Experts of a small language model: 9 layers, 14.6M parameters.
Below are experts of layer 4 (counted from 0) of a mixture-of-experts language model. Rows are named router (the router's row for the expert), up (a neuron's input weights, with its number) and show model dimensions 48-95. Each number is 50 + 12 x the weight over its row's rms, rounded and kept within 0 to 99.
Before each expert's rows: "mostly gets" lists some tokens that are sent to it at least half of the time. This comes from a sample of Wikipedia text that the model never trained on.

# expert 10
mostly gets: "an", "ate", " States", "ian", " American", " United"
router:41 46 51 56 56 52 72 36 38 62 34 70 48 49 43 59 66 40 83 34 43 77 47 31 37 27 57 69 30 53 51 70 48 54 54 46 49 40 59 50 36 59 42 48 45 48 50 40
up0:36 41 41 60 39 55 42 79 42 61 62 65 50 52 43 52 44 47 61 50 45 57 41 42 55 39 65 57 59 35 38 54 50 45 54 60 50 36 51 39 43 32 38 54 69 41 61 52
up1:58 36 61 73 26 45 55 19 39 44 53 40 25 70 65 41 70 47 61 44 52 51 57 66 64 58 47 63 33 50 37 46 60 44 51 48 32 34 15 36 59 50 29 54 42 63 31 41
up2:32 65 68 47 60 42 29 39 68 79 39 45 43 44 39 36 27 45 82 35 38 53 42 22 32 41 60 72 58 30 32 49 68 36 59 54 70 31 58 54 50 53 42 62 48 58 40 54
up3:34 34 43 49 54 42 41 75 38 64 34 54 40 50 46 72 31 39 64 60 63 37 46 49 72 59 34 40 69 55 48 64 62 58 65 52 30 45 35 52 60 53 35 52 36 54 51 48
up4:14 37 49 34 50 55 66 34 51 33 34 48 35 42 48 58 62 43 75 31 59 53 48 41 29 59 64 48 33 70 50 68 53 50 55 51 42 48 57 65 63 51 34 68 44 53 59 53
up5:48 46 36 44 62 53 58 28 54 50 63 46 39 64 56 47 49 35 55 45 37 45 42 52 05 53 43 52 50 46 43 71 62 64 53 48 45 29 50 56 69 72 55 56 43 49 67 44
up6:37 48 64 66 57 53 55 35 40 50 25 59 44 32 64 41 67 34 56 43 63 60 53 46 36 65 62 44 47 45 49 44 62 74 40 54 61 61 45 67 43 56 49 45 54 51 57 57
up7:29 56 46 50 38 66 68 27 37 69 42 49 53 54 43 46 41 43 59 30 41 82 60 39 61 74 40 62 60 55 55 62 71 63 46 55 47 25 41 50 50 47 69 56 61 44 46 40
up8:33 56 46 27 55 47 49 30 45 74 40 40 47 39 37 66 62 42 59 37 53 60 38 36 50 57 58 75 60 44 47 60 61 61 77 58 72 61 62 67 54 48 39 52 48 56 42 70
up9:53 68 62 46 66 55 52 49 47 56 35 66 50 39 54 45 37 44 51 32 41 52 48 22 46 41 53 41 51 54 18 26 59 66 41 56 62 46 63 57 49 37 54 59 34 37 37 23

# expert 5
mostly gets: " of", " by", " and", " in", " to", " on"
router:76 59 61 31 50 28 38 36 33 67 42 47 45 47 66 46 64 39 56 48 50 42 58 44 44 55 44 55 53 45 43 77 43 61 63 51 04 32 40 51 35 46 49 36 69 34 49 51
up32:74 43 22 34 64 52 54 70 54 72 62 60 47 46 52 52 34 48 48 59 65 48 57 37 55 32 63 63 48 39 48 49 43 48 46 60 45 62 29 57 51 53 43 43 24 46 55 71
up33:67 38 46 33 06 61 69 54 55 51 38 33 67 68 65 37 36 50 30 65 53 60 58 42 61 48 56 41 46 52 41 48 51 56 47 51 52 31 59 66 58 47 44 40 28 61 60 51
up34:44 59 66 39 52 47 57 63 77 62 72 53 52 44 64 51 52 40 74 29 50 36 24 71 54 40 36 44 37 44 48 19 60 50 20 48 58 56 59 52 43 65 27 48 42 48 43 47
up35:58 59 60 48 30 31 51 48 68 42 63 60 30 40 55 51 74 31 72 62 59 58 56 18 31 56 50 63 36 35 47 45 60 55 57 42 50 35 59 54 69 75 23 56 26 32 62 43
up36:36 68 62 35 47 17 35 44 47 39 40 62 65 57 43 45 66 43 37 49 53 68 55 50 65 44 57 49 72 58 49 58 54 47 53 68 45 36 48 42 53 39 65 73 68 41 52 51
up37:75 31 60 30 45 24 30 31 56 70 28 33 38 36 52 35 44 54 59 57 56 53 48 56 40 56 39 52 67 40 41 44 63 53 34 53 67 40 60 52 63 54 60 46 46 40 48 44
up38:62 64 51 41 51 35 75 46 48 68 41 43 65 59 38 51 52 52 42 64 55 62 36 58 42 49 46 53 66 33 42 49 49 61 36 40 63 55 54 67 64 54 53 30 16 67 65 55
up39:48 58 55 73 30 37 45 73 62 57 39 40 62 57 58 59 51 51 53 65 43 49 31 46 58 54 30 44 55 73 30 46 51 66 66 52 54 35 52 45 62 64 48 45 38 58 43 58
up40:36 53 57 51 43 34 69 49 44 63 46 58 46 54 66 32 47 35 44 57 52 46 26 54 37 75 27 70 64 47 47 56 57 56 50 59 57 53 54 42 46 33 19 71 34 52 50 50
up41:65 72 59 42 41 39 34 40 63 42 59 37 54 57 58 36 54 45 35 34 35 63 57 39 31 59 46 63 49 58 30 51 48 61 62 40 40 35 32 56 48 58 18 53 16 75 58 46

# expert 9
mostly gets: "ti", "ta", "da", "si", "na", "ci"
router:62 49 56 60 65 58 50 36 53 45 52 21 44 46 57 27 35 41 22 73 37 45 42 58 50 71 34 55 59 65 62 65 58 66 47 76 51 52 64 37 60 47 54 47 77 48 56 54
up0:64 64 72 56 52 40 32 54 50 39 45 50 54 65 42 70 55 45 55 55 48 52 49 63 36 61 40 68 66 33 54 55 56 47 40 74 51 46 61 70 34 67 37 34 33 45 28 48
up1:61 34 48 66 43 56 44 41 84 38 44 50 52 58 60 47 42 41 61 55 46 60 61 40 42 55 45 41 43 56 23 36 63 76 48 46 48 53 66 42 43 55 40 31 61 53 49 52
up2:54 51 57 61 31 68 59 37 62 65 48 55 46 50 48 55 51 57 48 55 64 37 47 32 49 44 56 65 35 68 62 64 54 56 56 57 40 45 32 48 73 61 41 80 13 49 56 51
up3:46 38 54 50 53 43 56 60 61 52 71 56 30 35 61 50 63 49 51 45 34 44 30 61 72 49 35 65 69 47 43 28 64 71 34 61 45 51 41 61 54 62 44 58 41 34 47 38
up4:69 43 53 43 51 56 37 47 71 49 67 46 60 62 48 57 61 35 46 56 74 65 49 57 37 44 56 44 58 64 63 66 50 44 59 50 44 37 19 65 70 52 57 62 50 49 45 36
up5:80 46 69 56 44 40 45 37 40 42 63 44 35 48 46 47 21 55 59 54 48 59 55 51 46 63 38 50 29 81 47 43 57 67 61 62 37 54 23 49 50 42 24 65 51 47 47 19
up6:52 28 52 65 72 53 53 41 53 51 14 56 45 63 60 53 37 40 49 39 74 44 48 41 47 42 51 51 24 53 38 34 51 54 53 59 41 42 28 43 74 67 49 51 42 53 53 56
up7:35 52 46 60 50 55 49 51 58 53 47 52 53 51 65 46 62 46 40 51 38 58 46 22 56 64 53 61 42 68 54 42 53 58 33 57 33 56 42 61 54 76 35 47 45 66 36 44
up8:62 54 70 51 46 52 47 50 42 68 18 45 40 58 37 62 48 39 59 43 79 68 27 46 33 58 42 50 50 30 52 50 53 34 51 75 51 55 45 48 66 57 58 46 40 52 51 67
up9:43 49 46 33 26 43 63 38 65 62 53 58 62 50 73 34 41 48 40 55 34 43 48 16 35 53 37 72 47 49 45 51 51 65 46 47 52 49 42 56 63 54 58 61 37 60 47 36

# expert 8
mostly gets: " Ab", " pat", " President", " research", " regulation", " 77"
router:48 35 53 49 51 56 50 65 53 38 29 53 69 74 47 51 38 72 55 39 62 51 54 81 66 24 62 44 36 23 59 48 38 33 36 41 57 55 46 61 43 39 63 47 55 45 48 47
up0:28 46 65 39 45 52 41 52 48 43 31 41 42 55 49 66 51 41 46 56 55 47 62 33 62 49 47 63 52 52 23 51 66 67 62 58 52 42 55 38 56 64 39 72 50 41 39 48
up1:34 43 33 60 40 44 39 36 59 68 62 54 38 26 58 45 51 40 47 56 41 58 41 56 24 65 75 56 59 56 51 34 63 61 45 70 56 42 30 60 48 66 45 52 55 60 53 56
up2:50 42 59 61 41 46 55 55 67 79 40 33 39 59 76 42 44 36 53 56 40 43 48 35 31 51 52 38 54 65 37 43 61 46 62 63 53 43 40 44 68 73 46 65 42 75 81 64
up3:28 43 49 41 44 51 46 53 83 57 56 41 37 61 63 43 54 36 41 66 44 49 55 39 41 54 61 75 36 48 35 59 66 54 46 61 41 38 34 45 76 57 47 62 43 80 65 44
up4:44 53 65 60 46 39 22 28 68 49 54 29 56 50 53 35 50 37 61 51 40 42 57 27 33 60 54 53 53 65 42 37 67 58 68 57 51 37 40 51 63 43 44 90 18 51 72 48
up5:51 57 51 44 47 45 48 29 56 42 61 36 46 28 38 54 49 54 50 54 53 36 34 53 22 50 73 61 56 56 31 33 53 60 58 44 50 38 48 60 89 64 34 67 31 62 47 39
up6:61 37 49 39 50 52 43 48 65 62 15 41 45 39 53 61 54 42 61 46 59 51 34 54 41 48 45 48 46 38 28 49 62 64 39 51 42 46 46 80 55 51 54 75 39 64 53 41
up7:64 40 61 49 42 44 48 44 82 58 53 52 47 63 55 28 43 24 59 29 53 44 53 43 38 52 46 57 35 55 47 40 57 38 53 50 42 44 32 59 60 61 56 45 49 54 50 75
up8:47 41 61 48 56 47 39 51 63 55 47 44 49 53 47 53 49 38 62 35 61 62 56 42 39 47 72 65 72 62 27 56 73 75 61 52 46 30 45 56 65 49 44 45 54 67 80 43
up9:58 37 38 33 30 53 56 38 53 73 36 46 40 56 60 37 49 38 44 57 67 61 44 56 56 63 30 71 49 49 39 56 68 57 47 51 66 47 43 50 54 73 49 50 55 45 56 62

# expert 11
mostly gets: " 3", "5", " 1", " 0", "6", "1"
router:34 37 27 52 64 42 49 62 43 57 42 61 25 37 53 34 42 45 50 55 56 57 60 30 60 52 44 58 50 41 37 61 49 53 63 70 45 58 61 47 25 51 72 34 37 28 42 56
up32:46 53 55 43 41 50 36 42 70 72 56 41 66 60 56 39 44 35 54 71 45 55 37 50 40 54 61 50 52 48 38 45 48 50 58 36 46 48 35 63 52 45 33 39 39 45 58 66
up33:49 60 45 29 51 47 54 58 41 67 50 40 50 53 51 40 61 48 45 55 61 48 51 49 44 39 61 53 56 49 46 57 55 55 51 51 53 35 51 36 64 60 34 76 37 44 39 75
up34:34 43 54 39 58 58 60 61 49 39 47 45 40 45 52 50 61 53 57 64 41 67 47 62 41 76 33 53 53 55 34 61 51 62 59 61 57 38 36 47 40 40 54 52 48 60 55 38
up35:72 50 51 40 60 47 54 37 48 63 56 55 48 55 38 64 38 48 54 42 44 47 45 35 60 51 38 63 25 64 46 48 60 62 53 61 55 56 21 57 39 48 60 49 44 50 49 47
up36:35 70 52 59 43 35 32 46 51 35 42 70 46 45 70 42 60 33 53 57 59 55 48 48 54 57 66 37 50 72 64 26 67 61 56 34 75 53 55 44 44 46 57 61 30 51 52 26
up37:47 67 41 41 34 45 36 51 60 71 61 49 41 56 51 62 51 44 51 46 50 43 54 68 46 47 41 49 80 58 52 41 55 41 62 34 72 50 48 46 60 61 38 59 42 77 55 50
up38:52 71 26 31 50 56 35 45 55 48 37 57 53 38 60 43 25 46 48 45 49 84 36 50 56 73 61 60 51 47 40 59 54 53 70 47 54 32 40 53 59 33 51 54 33 39 42 58
up39:32 83 37 35 66 48 45 49 40 75 81 67 38 56 22 45 43 58 38 39 51 55 39 30 61 37 54 72 49 44 41 56 51 49 56 72 59 58 43 60 68 41 56 62 61 62 48 50
up40:35 29 47 65 46 65 53 54 56 45 37 50 42 51 66 45 38 53 66 49 41 40 63 40 55 75 57 31 46 28 37 56 55 64 61 70 41 42 58 68 57 46 23 36 70 30 61 61
up41:62 39 57 48 38 62 67 30 45 43 34 31 60 55 82 40 53 41 86 33 40 60 73 51 24 76 62 26 59 35 35 54 64 51 40 43 48 31 64 45 49 30 40 46 42 49 45 50

# expert 2
mostly gets: " \"", ".", "\"", "'", " -", " ."
router:39 64 46 53 53 44 59 31 43 51 47 73 64 27 35 37 48 59 58 51 49 57 24 58 65 46 53 37 51 38 42 52 42 52 36 68 50 54 33 58 61 67 48 55 26 65 40 61
up32:56 46 57 43 66 59 60 54 53 58 57 51 64 62 49 31 23 42 39 50 43 53 50 44 29 49 63 59 46 47 34 33 60 51 35 70 41 65 65 65 42 54 55 43 63 63 56 40
up33:44 45 71 58 50 55 46 27 56 51 52 37 42 54 54 43 60 57 45 34 31 78 42 50 45 48 70 37 35 33 49 53 58 42 41 71 31 52 47 58 75 57 46 54 41 58 42 68
up34:67 46 38 49 34 40 55 51 59 60 56 49 53 25 71 45 66 46 58 36 42 46 53 35 56 62 54 61 27 30 28 41 52 63 36 75 46 48 38 70 50 32 38 67 52 66 55 50
up35:56 48 64 54 53 56 50 63 65 61 51 37 56 60 56 58 43 57 66 48 69 53 54 38 34 43 51 54 42 60 32 45 53 51 45 64 46 54 53 64 67 47 54 79 58 56 52 57
up36:38 57 42 56 43 51 66 34 43 61 49 47 61 45 52 48 58 44 58 35 45 68 39 14 51 60 49 43 48 40 53 71 53 58 78 59 37 49 47 43 60 69 53 55 26 65 48 57
up37:46 62 55 45 43 39 48 64 46 59 62 32 64 65 62 52 44 46 43 40 65 48 35 53 57 47 47 51 48 60 42 47 55 62 70 68 54 43 49 34 42 68 32 61 47 26 50 40
up38:48 54 51 59 64 12 54 47 63 68 56 45 34 43 39 50 48 36 50 50 45 45 56 42 50 62 43 59 53 51 49 64 51 35 54 69 64 30 55 38 39 53 29 55 41 60 55 69
up39:34 33 42 49 59 42 44 59 52 49 54 59 56 26 56 45 50 49 43 40 42 69 41 47 64 70 56 58 48 40 45 47 56 63 55 85 60 60 55 41 39 56 35 52 29 54 44 48
up40:68 59 60 52 45 36 33 61 30 44 51 71 42 49 54 49 52 41 56 64 94 45 31 61 41 50 61 58 49 74 59 68 49 43 36 63 38 45 42 44 72 69 37 44 41 67 56 56
up41:38 65 46 28 55 56 56 34 64 55 57 66 41 45 52 59 51 43 60 35 61 45 49 58 68 44 46 56 53 52 50 37 60 58 52 69 29 39 43 52 56 53 54 74 52 72 54 53

# expert 4
mostly gets: " Kh", " Wa", " Sant", " Ger", " Daniel", " Os"
router:48 35 53 50 50 56 49 65 51 36 30 53 70 73 48 52 38 71 55 40 63 52 51 80 66 22 62 44 36 23 59 48 44 32 36 40 53 54 47 60 42 40 61 47 54 47 46 47
up0:61 38 55 59 71 55 47 47 54 31 46 47 49 53 61 40 38 36 43 50 45 65 56 30 42 51 43 57 49 61 43 52 68 51 37 66 61 44 36 51 54 50 23 63 44 41 64 39
up1:64 35 83 42 51 37 36 62 58 57 41 46 20 63 68 45 44 53 57 51 65 37 40 58 42 34 43 54 32 58 35 43 60 49 64 44 49 55 50 67 65 66 47 51 45 64 61 43
up2:68 52 66 48 57 35 55 48 64 59 43 34 41 65 54 70 38 49 33 38 79 38 76 59 35 32 50 55 20 48 56 52 57 48 44 55 45 41 40 67 69 59 45 39 42 51 63 58
up3:31 63 39 11 50 57 58 25 67 47 46 33 55 39 53 51 60 36 52 48 54 38 58 43 53 63 42 56 51 65 46 48 57 69 46 36 40 52 30 44 71 61 35 46 54 40 76 61
up4:41 51 52 30 52 53 57 62 56 54 57 27 38 31 66 57 58 40 47 37 58 46 54 46 47 44 41 45 61 45 36 52 72 76 44 65 69 35 38 64 63 66 34 48 44 54 73 30
up5:48 45 80 50 38 48 70 20 60 57 43 50 44 36 49 47 51 26 62 55 61 51 53 38 45 53 55 52 55 47 52 38 78 79 63 77 86 52 48 59 64 62 55 46 57 54 39 39
up6:52 59 71 47 64 37 59 54 57 72 34 41 50 34 53 45 38 44 54 69 58 58 56 35 17 57 60 50 46 63 43 54 73 53 49 64 59 57 28 55 57 50 57 43 52 56 60 42
up7:68 42 68 64 57 47 37 42 59 56 48 47 47 60 54 31 51 38 60 73 62 41 52 48 42 53 48 60 55 43 36 34 55 53 35 59 40 58 49 64 60 51 43 60 31 70 70 39
up8:57 48 46 45 36 56 49 35 81 59 39 50 46 67 56 47 49 43 52 45 39 58 54 34 40 71 71 68 45 46 36 48 68 64 38 40 56 50 46 72 45 53 67 72 52 67 67 45
up9:48 43 46 35 15 56 53 43 60 51 39 52 17 51 50 46 48 50 47 47 59 68 35 57 47 54 59 48 45 42 55 51 62 59 37 61 62 44 44 73 57 47 32 60 51 49 58 47

# expert 3
mostly gets: " the", " a", "s", " is", " was", " an"
router:46 34 67 63 35 46 39 44 60 29 64 70 36 80 45 60 34 53 45 39 49 62 40 53 24 78 42 56 31 61 57 24 32 63 56 23 72 43 63 60 57 70 56 50 42 35 54 46
up0:51 30 61 48 52 52 51 46 51 57 42 31 54 36 51 22 61 36 74 61 47 64 40 42 17 36 44 73 46 27 39 50 56 43 45 65 40 54 58 58 63 60 26 31 60 67 55 62
up1:58 40 60 77 34 30 54 52 54 68 38 40 38 56 75 52 52 37 43 63 46 33 67 39 42 53 25 75 36 44 41 61 63 54 46 48 61 44 58 54 62 35 31 70 63 52 79 65
up2:45 46 55 45 61 43 41 45 75 65 49 27 48 46 63 26 47 40 57 28 62 51 43 36 57 49 44 45 42 67 45 50 62 53 24 73 43 40 35 59 44 51 31 42 46 60 40 75
up3:54 27 62 47 61 71 55 54 38 49 53 47 63 50 80 61 49 52 61 40 40 54 35 47 42 56 57 52 52 46 11 52 48 74 81 48 40 54 36 70 33 58 54 57 61 57 55 52
up4:31 65 33 39 62 55 40 66 51 31 49 45 53 34 44 51 67 41 65 53 80 65 37 36 56 55 45 58 77 60 39 42 54 57 64 49 51 39 42 44 58 57 59 32 53 42 67 64
up5:47 44 45 47 64 21 69 38 61 49 55 56 44 49 61 49 58 46 34 55 39 52 35 38 20 56 46 51 56 66 54 49 56 43 63 57 81 49 50 39 66 55 70 70 64 65 31 33
up6:33 51 61 41 39 50 48 24 70 59 34 45 73 54 61 66 42 44 62 40 53 53 51 58 38 59 57 64 64 50 54 43 51 54 56 61 67 32 52 66 34 66 34 76 17 47 48 59
up7:49 46 63 51 44 31 22 59 74 49 46 40 18 32 73 67 64 51 58 58 61 49 41 60 43 67 62 55 45 52 62 21 52 67 64 37 36 59 26 44 59 28 50 48 38 53 48 71
up8:36 41 51 51 44 32 41 62 45 43 44 53 34 22 34 50 47 35 58 24 59 71 40 38 51 59 50 59 44 69 66 41 59 44 33 51 47 36 47 49 73 64 46 52 69 72 44 50
up9:71 42 70 45 81 51 58 58 38 52 55 48 29 63 53 56 39 43 57 51 58 40 58 52 42 51 34 27 52 64 59 37 60 56 70 64 41 47 40 44 68 86 36 51 41 61 76 55

# expert 0
mostly gets: " film", " series", " album", " Nominated", " Film", " music"
router:64 52 36 61 45 48 55 40 61 44 61 55 66 30 52 71 33 53 56 49 30 41 36 46 63 61 45 48 62 76 74 55 56 34 65 45 42 42 12 39 62 42 47 48 57 42 38 39
up0:71 63 74 63 43 30 45 43 50 58 51 41 71 36 79 75 50 47 46 38 55 50 56 58 51 54 46 55 32 46 42 50 57 54 55 42 44 33 52 47 62 38 49 66 42 57 44 43
up1:57 39 37 41 29 47 39 49 51 46 56 62 49 20 52 63 64 40 34 43 30 62 40 54 49 57 73 71 59 36 55 60 55 86 40 49 69 57 57 61 61 52 57 53 56 41 66 40
up2:58 45 40 50 30 47 62 34 64 35 45 58 59 47 47 48 50 36 57 61 27 42 59 61 47 68 54 62 60 39 41 53 55 47 53 44 62 30 38 79 68 34 59 44 61 35 63 43
up3:57 68 69 29 50 43 52 45 58 54 54 55 38 65 38 71 33 33 57 58 62 39 49 53 37 32 55 43 62 66 67 50 61 47 32 46 80 47 42 46 57 64 04 46 36 43 48 55
up4:58 61 45 38 20 69 43 45 50 83 42 46 55 53 44 52 37 49 38 51 52 30 44 31 55 46 49 52 50 62 41 39 53 62 61 50 54 43 44 52 48 43 32 52 53 46 39 48
up5:42 58 48 40 44 32 75 36 42 55 51 62 60 46 46 48 52 53 45 52 29 71 25 54 43 56 76 49 61 39 45 36 55 46 67 59 40 70 60 37 72 55 54 42 60 53 53 23
up6:53 32 35 43 46 32 43 24 50 27 51 65 28 43 77 55 53 40 51 28 41 45 45 47 50 53 58 70 49 38 46 61 52 55 48 51 60 43 61 80 55 55 18 51 50 67 65 69
up7:53 41 52 40 14 42 23 31 50 43 52 58 50 50 49 30 42 52 61 69 29 52 39 36 39 26 54 40 63 52 56 64 55 56 77 35 46 51 53 63 45 34 45 53 63 50 52 49
up8:45 70 66 48 44 68 47 47 87 67 59 48 18 21 49 39 43 47 47 41 35 39 46 51 52 51 55 49 66 55 40 47 56 60 67 42 38 39 40 43 59 50 44 65 56 49 43 46
up9:51 51 23 60 47 55 73 45 39 43 42 49 46 36 47 40 63 60 60 38 66 51 44 32 45 35 51 67 53 50 43 37 41 50 59 55 61 48 34 53 71 56 41 49 44 55 32 56

# expert 7
mostly gets: "t", "c", "f", "st", "nt", "p"
router:52 41 65 38 50 69 30 60 47 53 73 61 52 58 46 68 53 57 52 52 56 52 51 45 49 62 54 44 63 59 48 26 69 54 37 39 42 70 68 31 44 52 47 49 35 51 53 44
up0:55 42 66 41 38 31 56 56 62 66 53 39 58 48 54 63 53 38 39 36 59 55 61 55 49 55 50 48 39 52 52 59 62 41 60 54 40 69 67 51 46 50 41 40 45 26 63 53
up1:64 53 55 26 72 59 65 66 57 33 48 55 34 50 62 47 50 50 61 37 44 58 53 59 49 62 58 36 74 27 33 51 60 51 39 31 48 45 51 69 49 55 52 47 30 49 38 59
up2:59 59 28 66 63 27 40 49 57 68 56 59 27 62 53 43 57 48 56 55 35 47 53 31 40 66 41 31 53 48 34 42 63 67 43 58 61 48 51 52 49 52 32 40 66 40 43 30
up3:46 51 63 65 25 62 37 60 61 40 60 35 60 58 66 55 55 45 54 54 51 47 72 50 61 42 47 59 51 43 39 47 55 48 47 62 47 52 59 54 68 78 44 37 44 88 50 38
up4:56 63 45 40 77 43 53 33 45 67 51 56 31 56 51 58 60 51 49 78 51 51 39 64 21 66 67 46 60 43 29 59 61 56 37 60 72 40 47 66 59 53 55 39 49 60 31 39
up5:54 37 36 42 63 69 30 57 48 34 43 67 53 36 58 75 57 47 68 49 54 51 46 25 39 41 68 30 63 73 50 46 55 57 50 55 51 40 54 54 47 46 56 68 32 48 52 45
up6:58 45 49 47 36 60 61 41 56 39 38 53 69 35 45 46 47 53 44 40 59 49 55 43 52 70 63 51 63 30 60 62 59 47 57 59 41 49 76 70 77 50 42 40 38 78 54 73
up7:34 63 66 45 45 41 61 39 56 57 49 50 58 48 51 48 66 40 58 40 49 52 39 52 60 54 62 55 34 61 68 42 61 49 41 47 52 52 43 68 51 43 46 50 49 42 27 32
up8:68 51 46 48 44 44 34 57 72 54 48 54 48 41 43 61 65 48 63 46 52 53 30 55 56 54 38 47 59 77 45 45 63 43 40 64 61 47 35 58 57 60 35 38 37 44 83 51
up9:57 25 49 35 38 73 37 51 44 59 38 56 46 48 34 38 35 44 59 48 41 52 56 41 44 60 49 49 56 68 29 50 61 43 53 46 48 52 63 60 51 52 34 69 48 68 58 40

# expert 1
mostly gets: "%", " out", " to", "ty", " years", " time"
router:44 72 33 31 74 54 65 63 48 63 43 32 62 49 19 49 53 55 52 50 29 34 44 57 41 43 43 42 44 55 38 49 53 43 38 42 53 50 44 64 44 50 53 50 47 66 61 50
up0:76 35 84 48 71 58 59 52 51 72 52 53 64 58 46 49 40 47 51 54 63 69 47 33 51 34 69 75 54 48 40 46 46 41 52 58 44 38 30 47 55 36 46 62 37 65 53 61
up1:50 42 57 41 65 64 42 55 42 73 46 38 55 55 69 46 67 27 42 46 51 58 37 48 55 47 75 44 65 69 53 39 52 55 41 54 39 31 38 41 37 51 47 51 55 65 50 33
up2:62 55 40 42 65 63 48 56 39 38 60 33 66 49 38 60 57 40 58 28 37 67 39 58 41 55 60 59 70 18 44 37 61 55 54 40 28 41 64 60 54 58 52 68 41 47 75 83
up3:52 63 47 60 62 50 44 51 80 48 54 44 54 52 55 35 50 39 60 46 42 25 47 46 65 34 60 72 33 45 48 47 55 44 45 49 50 43 61 73 65 70 67 46 62 59 74 55
up4:43 41 43 42 37 33 74 71 49 50 51 53 48 51 34 39 45 43 52 39 57 71 26 31 48 38 37 69 58 50 31 52 66 66 54 61 46 35 46 38 67 41 43 73 42 47 46 32
up5:48 60 45 85 23 39 28 46 61 59 58 54 31 49 45 61 64 41 52 50 34 66 48 58 46 55 65 57 68 34 45 56 59 43 55 48 53 51 32 41 51 72 42 40 49 85 75 44
up6:52 68 45 54 40 43 26 40 58 59 58 42 61 57 30 39 49 39 65 58 48 50 67 37 34 35 57 81 41 42 44 38 46 68 49 35 49 37 23 42 58 43 59 54 57 27 56 55
up7:69 49 35 49 37 61 50 55 52 58 51 16 50 42 46 50 28 56 46 66 44 41 70 58 65 41 40 62 33 43 50 39 68 43 73 56 68 46 51 61 43 63 45 45 22 57 85 48
up8:60 37 42 80 62 47 68 53 48 72 55 52 42 40 49 50 39 45 48 48 67 43 36 53 49 44 62 54 49 57 32 54 55 58 54 54 54 58 57 51 56 51 55 54 47 48 41 18
up9:59 62 50 39 53 57 60 70 54 60 59 34 54 57 60 54 59 46 41 65 42 26 43 29 45 41 55 44 52 32 36 56 56 59 53 56 72 40 57 51 71 55 41 67 34 67 47 36

# expert 6
mostly gets: "=", "′", "″", "tt", "pt", " Location"
router:50 65 45 63 31 45 45 54 53 41 74 26 42 50 59 51 66 37 37 53 61 38 82 43 43 44 48 50 53 64 53 28 58 51 56 59 71 46 56 42 66 32 25 58 52 58 48 46
up32:42 51 58 52 49 55 50 38 52 68 57 20 48 51 56 42 47 42 60 67 67 49 43 53 34 64 23 59 44 50 29 51 57 45 62 42 60 40 52 55 43 58 32 59 45 70 49 80
up33:45 57 42 75 53 60 61 52 51 62 59 37 52 48 81 42 55 47 41 59 39 26 51 33 59 61 40 49 48 26 36 40 62 45 42 63 32 18 24 55 69 37 46 44 50 66 58 51
up34:73 60 39 54 51 51 66 56 54 41 55 57 44 59 55 38 34 43 68 30 69 43 55 51 31 50 59 53 49 54 50 43 51 43 44 51 64 47 57 49 51 57 30 58 53 48 36 36
up35:40 45 40 45 35 30 48 55 48 30 42 43 61 54 37 55 37 55 78 64 57 46 67 17 48 51 32 58 49 37 52 43 55 62 60 48 65 44 55 51 61 66 46 49 46 60 53 42
up36:51 46 43 44 40 56 59 45 40 79 53 37 58 49 67 55 48 32 49 61 47 57 57 65 67 60 48 66 64 46 41 63 46 52 49 52 39 26 59 49 37 50 41 77 48 61 45 44
up37:51 71 59 52 32 47 55 34 40 68 51 54 41 34 69 44 69 45 59 56 40 55 67 40 43 52 53 42 47 54 40 48 50 43 72 63 62 38 52 51 49 58 26 64 57 68 55 51
up38:36 41 25 33 51 50 12 22 76 61 53 55 52 60 66 51 55 33 52 32 68 46 73 49 41 58 62 41 42 54 25 56 56 46 58 58 44 48 49 59 62 62 40 41 45 54 60 43
up39:61 44 75 61 51 52 56 41 48 66 50 53 49 25 65 64 49 39 56 33 38 45 38 48 52 44 54 44 61 33 39 42 64 74 40 49 38 29 57 38 37 23 35 78 31 46 58 39
up40:39 54 43 64 50 43 43 37 49 40 53 46 32 61 40 51 60 41 62 60 51 50 47 47 38 44 35 60 36 71 43 36 59 48 52 75 60 51 34 45 49 60 31 48 53 55 80 43
up41:36 57 43 32 48 40 48 55 41 22 49 55 48 47 41 62 47 60 83 48 35 45 27 57 60 55 42 54 49 41 51 58 46 48 57 58 34 39 27 29 47 46 59 49 18 60 73 56